From a checkpoint of a small mixture-of-experts model trained on Wikipedia: 160 SwiGLU neurons an expert, 562M tokens.
Below are experts of layer 2 (counted from 0) of a mixture-of-experts language model. Rows are named router (the router's row for the expert), down (a neuron's output weights, with its number) and show model dimensions 128-255. Each number is 500 + 40 x the weight over its row's rms, rounded and kept within 0 to 999. Numbers have three digits each.
Before each expert's rows: a language model's description of what the expert responds to. This comes from a sample of Wikipedia text that the model never trained on.

# expert 19
Mid-word verb pieces
router:527463558550515520491490501478424533467377525535513449499554474451485508459455438490460433477499531525467455492476518547457523539482528523509527459525496544550486530465448504512454550545536479472462510482541500427594517464473521457524467478494560497513511396479566455501491536534416524506451456443485535570559511468421570526470478575417501479507449474427510470444500537572485553407478
down0:483519604533530439451516485487486521535525516522522489478470491543468480557446435545531651502437519490480515515518487517516512490517468507450459651536465461428516442502424565437459501534473481437546418517578566426523506564463582474358466500520505532493482408558475445490454512524444539453474441501481493541457512522521550500509536542538494482546531496437477559535477485470518506512511
down1:469462438532449502522503458585525461499496485506485533531550496483540454505488523437502541455426507461540464425532516459529469466515441493493549524525434527455537462476552488549576521479479500419504497517521504587532543543426479441581410553548486501482473498462499533599482539513497516540483454469504448555538483520465495555438531537481482510543539450588534473558477536545516484497537
down2:459484487501493531489492475492493535455469468602491524568501454567581515448552505557466554506453479524507465521475515541392537521431580511521520477555473470509511554516523508384538514413497521527536438428481469476555605535533529487489477511547493493512444499431497427527559539423525463488519483539546551495563477441505540525457481491481503425524490464464590515501491507538539491480462
down3:602526556549463517493544495531407503466492561472491502548500508476448473544487513492478512474495548478480496470506469533414521510503472484503500488445481492445494504491466453510490489524475477498436520468467533445572486571447506517512468483462473530452554511537591468482501507506511515512515592451463550471464468469439446504512522449574444463510438468573582487548442525525484451512451
down4:503483552404523452548422574581533484526486526456544495514483469506493394486530516521413480548594542509528402531481516527503535588505450548513491475504514518459501514544466582500439512451537449564519555519459486440454557530516517537434521538441592533531524449439453577518539491502517451481462574491466485443534517535538484482468463467543495471477531517563512498485471524517541489522420
down5:474474418536410470511518458408493474608509499569520522417478520511475496371483482532466461539519564573532509587452507503525477483427519566496444546537496548528493529532500454453473564404548519529498488523576478442511487507491483486490463494534503531515503477449485487537580499531476502501497541541498536467469506454523574515523537497465491479556534443469533539527512455525518504502454
down6:528448455463518522492529543606493481449543512564498482509497471547499484528606479449554536488440532492508436506466441598487559473461453493516521541535518491486463545506582457472499498543522439510491551570472550503491590551558510469454465501531542484474513438412557538506455465469523495516458481431517521460536434539534448581454468568531517472486490532556545505517526479501552492544515
down7:470553517559468465425514440490473454508533470443549477484518562481498455478457508507510479456458490617446492527487516509490470509426462489493442460523563466464483543563510510446465581487397494469483437491510468528500644535525466508478520527444583513486470497548553487431547474537525465514418486484500486474436502482490511540454484517503446553456517456468494533454454452538479553522469
down8:558468468445529546579520522496498435525503480481525486473494500486579419462485469556555413444508452508520633471527479513515484533450491517542441516575501428543525500456463545576525550474569500514530530444448503518480505476497409497480520473521541537393493588478517488507508568491513489493457553507506571412560472524492496537531452552396414474489495492468513548587491448513506533554492
down9:467520471499566437523560474450541483459480534446476469521524525508449532454476454444475536542477532511504578457483451536462479479485468521493477436464446515499523528466473496572491547445474523490505491384555519502527504506547493538581546556495455505529464519558522529475495502511435473531516552539541494542486489530510454448548535535512489443532513511518474481530601467491507583523528
down10:537501517511587562512506537527482473463462497423484506481481519421505479473567500517530526492553529449545489457520556482442553540505442428450482545483445512523472512591474512516501506526564462516461517502492520513597452538531561465468561576459518440531505467510548471533449506521588586455511465413482487530445536525454446473430482564488475457516483488438478504475509505458537504444501
down11:476483493511507532478540451501429503420510512529491505480504518403515561527512490500515549478490511444474453538480531535485548539479442535490492508491521484491476557502526542576393494520487495494512511444518490463457464535573504496451452448473497512495544499453558491596442491492495514436428525531509485530517516451440647539535577530478512489480505514503481493466491521527554441458502
down12:514483443521477541474456448542550528497511539474538500504471472525563515553524529494517490559492518515512547496477503525569577507559491483550524493490479507442425528495503462519536578470507532574518513538604468574490531489484576482449486523551529608497485447498504465529501514485575520476475511547485489526485402494508530477492474511453482519451585424418445530509460488519589454448574
down13:528446570497451500552486513503507486553539470466453526536466525475510515434447527528513511518488491553446617489589459460473531503542501489515423531522483417533551404475452486525523552457500500455513502456493519572520456464479500460461500519512468480456559537549493528555438514494512509590489447492500502501507496470579446391528468495500561490554524423452539415507448600467514471470468
down14:517516516477463466547545548511476470479490451524490524512446499480515520484511538503481482557466541532475579486423525466432574489534514470434511392524508468460571492419471564557488465484543481541453538514540477447473442528463470528558569512516445468537474490501548554517461518459529573479454428473467476550498521471493438429538506503452536490497516485545441470520533517501487580468517
down15:482517533517510514549478491520487500520464522523519483535531501475516485487486490500525532492499530537479524501517448550515599508517571530508503445492479423444469463615533409504524472508500537472401533468489456510571441454492427568540552462563466501613498460450455551523461503471481524566465490517476498529453514496460529526560526541515495507486429451514645450492475517457455485432480

# expert 49
Capitalized name beginnings
router:489476549505502572498490459481499484424449455583515460544477415529535478508479460511426450467556481536473487475455499513468542553484547509508545439486543544553534415515467445528504525496545479486457544548535465487524550497445499460560464479472598458579487483506483470521559489494488494524452464493518451531511545558548498511495548501457502505509470588460482478452584524465550541438497
down0:463516433486490411552469577496469454546513536491483501477557469528579475454468460489462538532448469538534530432505578492504525496462403534571508536437494524523529575471504482525514480525500413547511471483515535525535458433457436584476549479576541509480530467531455572450514512528551461528453550544533515474465573484559448511535519500508543463519540531504541544504508488447500473506500
down1:511533514416541497541536544503527527516502536498511571568544503510494503444546528420567508477522447498485553516440465450501598444522503543532547455426513436524543535491537480575468407459479508485531495496529483534483460478491385531473527466493515602552508574476429537496515507513514447489547581491531534476504473561579487497539527455494469568501487479543588514505574553439545568485477
down2:463499484437523518504506447499510522523523551505501474585533419495525535484485522498462482442562473528535428511524524496568481521459511450493498437480515579468495565487468494457525484499504553502501491496435521612482419533504449473485512463548510513429442554543473452503534479444502464507500546501554572493483522534451444472534496566520490509398467517513568539459507466478534423490504
down3:568447504505537453474443503473501548460507547529537510454523443451474508542528483508519447526573551480446407482449476497540452539559475500448494457525537487483496517546523518486538446516538546507551512458549438405527465563520483397525441523494514493499534501511610536521502519493484427464502522568531465507506504504525495515505547529492489512524553454428433471579503479567579522453494
down4:456503501540463514547492488534550482444528435501470485480517549505540471487435555505534467587463543492551563479513491508553558547457537432447458480575424463498502463496554470534534517479520409508434494488543461546548477513520483539530546468487501581458503523573497523518500421511498541469499478494492519497539509535525448514517527514494533522460499461527500495465502504532508545499435
down5:440484551539467531535457447562574517497503483547448446473499419449492467577449505478459515439522527456483606479477486496476552419485514531487448479460526590494533507503494515535503539474529423511540561504426474504537527489580492473515520523592534460477450544511518516503456535529528527451517563436487440512462534472517537497477495488566493506443509530517519539501499460477492462538524
down6:540358438500508474483501492544514540526556589462498506529476465518440533541500497520477412490507567516539501463500468518528492532489502495455478466529445523525520550497483441447532536523523486498505492452479432488507489491515421558441477548492435534435531503485512504527552506447481495559523502537521452438492435549465476444527505424452485490444466486538484486522491505529563497491477
down7:463477468474511524455443474516577508504531531422450555510498516453499454523479479509532488463523542502547531482547489482455467487476418486506449591523514457549504483589499473467463504504535457442449477498522485551463471504486442519473492510548510509454463480446447501499458454437532484466474465521481464532373499510508484523439563515582506449603506497524485508449478525393463498481491
down8:444560542536488470520496505468543533498482554438506524540443529530538558458499538448468550489512572514498516489518500527409484457480453506535534560481541524438514502499495531471502557535545428512510489489484494523531431500486478445557494509542488517454511545507475516594489453466464489478516529427448527486520489447512530500456509508553467575487544461541591446517565453513537538489527
down9:552500440482405513528541549469503532490495472551466527493502478445490483442450435540580465460516566529573473494465551484463546491558473585536531515492464518496500597498491424530587509472515523572486518440529514573569492465478532498580456502530519538499471463548653518469550518621449533515537535402407538456540461484462481473495503497558482455537552521458491543508544521432432544514473
down10:428465519395436476476526540502498420514504525516466581515476497512552537471502502461515508520464532519508534530413486510426472460423548538521525462580515413468532534442463505505391455476530456479495565487428434464591453502499495524479501522500432551456528519488511519472476507456470408485497533438534488392512513489498515514506451469514494478487495475568499501456471473536552475457572
down11:504481493511487565491461470531493504497543503563488547509479485516541512465525477517589526499492492489508450503460493499525489496536506511484440475540530495503497465509476527518436518511486475497543553454509577462545533477522534594515505537509570588497509471458547539520564486489508529495575486438472424577403510495471526464503504469525459511483556564521512452488475485507454514518516
down12:493487426508508552463527513488406551434484493568523544462461468483449463457505457527518513483533480439497575472469502504488541400530565474473462531505437528518537462561496487503559522565550534540485493527529439551526479542411490518502494487514538479532466520464522449499502493480493524500548569516507437481510460477460501466534457563541553529487549505445550492512495434529580413513536
down13:456453467460504450553491543496421487466541506536493447420539517482581472604447469468549558449526571504522499517501590477506531514465397460503437513507557531538517493560557481521490521531496409507405451476530476481532448480567481473477523447513551525524466479544472490469508499524505461462505537472479536484638470459498543504566535541477535478460522467504526440503497486500527457456481
down14:376548476468503519494469441424509489518524452500610539495507536512499487509469479496392501525550483477516495522528484501475512455463524509485485454477517476541545530475527511521498441474498522551522501482522504473534435471552522535435527542533468492451597443547519535424479484522534557485600492554556543534557458543507491497518564427543530520449494454536517530436544557444530578549522
down15:491509493526472495538544490545596468449455502497454530544446427520542456620530552584557455471552442546480503457496521478466476475530592453505538439534517468511492496521495452501504523505500490484462512506487486528556500504490504460495448536469446490480504475479490548462485453544504514451490547452492511397515528542503534511552515565517493511568490515454571516532475485529512463486437

# expert 5
Table header words, fragments
router:522502555539454536531425457451414463465391465506514477556523457511512543466513480502548438453534520445491463474467527523483548567463536511518551494525533511527532435500486458594528503484554514471469511508548467466510538439512502458536462455437595471555503449522531432499474544548492576581483478471478426543515520522477569509453458602489575495507447482457487498437451580544538526462506
down0:534495493441473477560486477454548468435594501555477494611523484488588540467504557524455467532558427456452530482569508486621476502543518543477478484444504531447509556529510506549531528543485518466487514504550556441502510526490465506505418432518503511530655462520472503487527439525492527586481459530475444583522470510494546493478517479448477482464580522527534445521497489561435503453503
down1:520509518471500488423515536576470483507554429561496497384575513499497529507495460473502541462496544524459592484509501539537445496577541511491544490523464515444457500506494496451476440527428505481422489480465456517492563487432486532451522471568502432506468451513539465544495427427517543538490561510442528500494443476506433489511487533512511501475494499533508466453485459485510558510534
down2:482471548513497486495504464532514471587471518494509466509525606505513508539511488520513531404475476488550433502550529492488562447453422492514434591480415480484490535551609490546469412512513514496516511502493505518474556546491496432430503464471458465427463485481547547501526505476498549495541488506542484445510487525452501514469525475467499449493499529460438454536584587520487487576457
down3:561482473526561587475487580544540586475529540451490539522524499462496562441521497500503509497485441505520468463539525498499417481533461471441503393440493477471493554509482426536471513532554491491532361444507452441551442521466497561460471430484510539526461550533513501481493531446463510555450475585453513534532516482544478419526496508469554476483443594516522515428441503520395480539464
down4:454484565511507507521477554480515559498470454502456484487501489426559436468445517422481492519512541501480557523522480471552556525450513471543426448474551518533516471446495479463521492469485505509418482577492525499515484473477481452396491533470543594449535468530515542479406516514481522477469464436477468499503556492420514536525481518539538432432508506487500487482494504493528570524525
down5:544540512584535457501534500575524510565470460463573551509488494449559606482517504491541503528573496537495517558528525463488521524588487499512501560492516495475483498469546521542477476499475491472513385518469502512492447466471527492487547467591555517533516467539488483427493485515491417465502515479499605511466528495456487523493516525433541509488538451513516491568503612410487423542568
down6:484504495480541496463469466557459539485535483506502381475477504474459504578540500475480496492470543535489434451498584450542490553589472532543470539548449514570476500487537496476504494426503442553501481501567483486534497506516516434430519564487510463551478501582492447499594535529464533477516492492503438572497534501504441516474503454446530454442515523511502495412501491554513508490530
down7:480454442539486575537477526474423536461534514499487495425477483501527451498450430517529484448472523449494523502517494535500463463486515529429497540540506485563522537488440454480519470504529529458516474518466471531473504564515527517592467468537445554439488436487457497494456459490478443455447459515521530493505424489480499520542538451525527514519508553512503513519539428553446560497524
down8:437441553495543524490474436543543545467443516492462502585542410502557509509484529519510537452521497556493483578411520467525533504432554511559441531533517565535523539522492567486525414516496512485495544537532546492511565469484470499506529451487447530508509511472572535530517526495474492451477520468554479513541490465537537470599482454497480501523569487544436449467475482483614517480484
down9:444480522557496495545513469440460510502487511570455546485499484479489535449512468463499534517553512523515472575501505445514468482526499421510523437509498516446514468528554520439503537478498443447442464459455491488516471502507548454496517455499511521492526503500438415500479446506494487516642452472463403548479558505585533493414460444444473470569503526591450524497459530481417506533464
down10:506483447463560516469481572534478541435522564479511601508483430476538453549487601493510421555543543495520456495507512443510505470503449493453468538484576557490496487503491524462482504475446612493524517430560514525472515488466472561406475506504459509419497535562496439443436543527501447516490472466504481558586512532442482466437574513542510566547421502465484450463551482487423502438477
down11:522523478495505582605556521508556453420484527484464485485450452555502545443573501503434538495522435506539514483539479537505523584601493539469476470452589464459567422451528493491508456496563531458545442464538471596444450456485474424531491476535434529475452504508490511510517563497539507482436511482495527468506477469399483467472529528502557507528482539533485471407496487546550514467427
down12:520521517528464584527484494458541532516498564547598487493495512517517470454495505545469494521557472457538447447581490513557468530480484528491470553466483447497466544381505499523553520530520451407482539428461511556505482548590556515463475503459534531538518488522482595483532491497457480482471433537518462552530513464447572523481493562555563467467489486495529444475497598500441467465522
down13:533486517499524546545497552498536530529505537469491520534495504524492451548462479511482508539461447556525532497559424505543472454522555491489481483517545483546516564546547532533494459501547600553527461531554512482545494472465488514470500440430433480484540486472529449533512496488516514517466500479512493539419517495476464496523539492542489412537475437411567517423444505419492547468417
down14:477572488563549464581426541527478492511515491438479430476507491509561454452509521493510513484464461518502475590521521421431494541495527512592516524534509473518440504463500529495533435517503509398483509449549528538418596432537485554503560428471527493528553496584454510519463490497500487494458490465445493478568529567427493563500455479521492470496514585502510488500420540540521461440451
down15:532480479502554469463466450557475563506475553532526593569475493514486491449501517502478563498451511489450534508591490467477571499512472451498482581478501467556545438494509493427465518502479530463493495525459568512504498455589486520535529498575534544534524479473489499527493535580505526517602500525456518481456577478440542539512486476588525473418539504480470470502467486481490500474440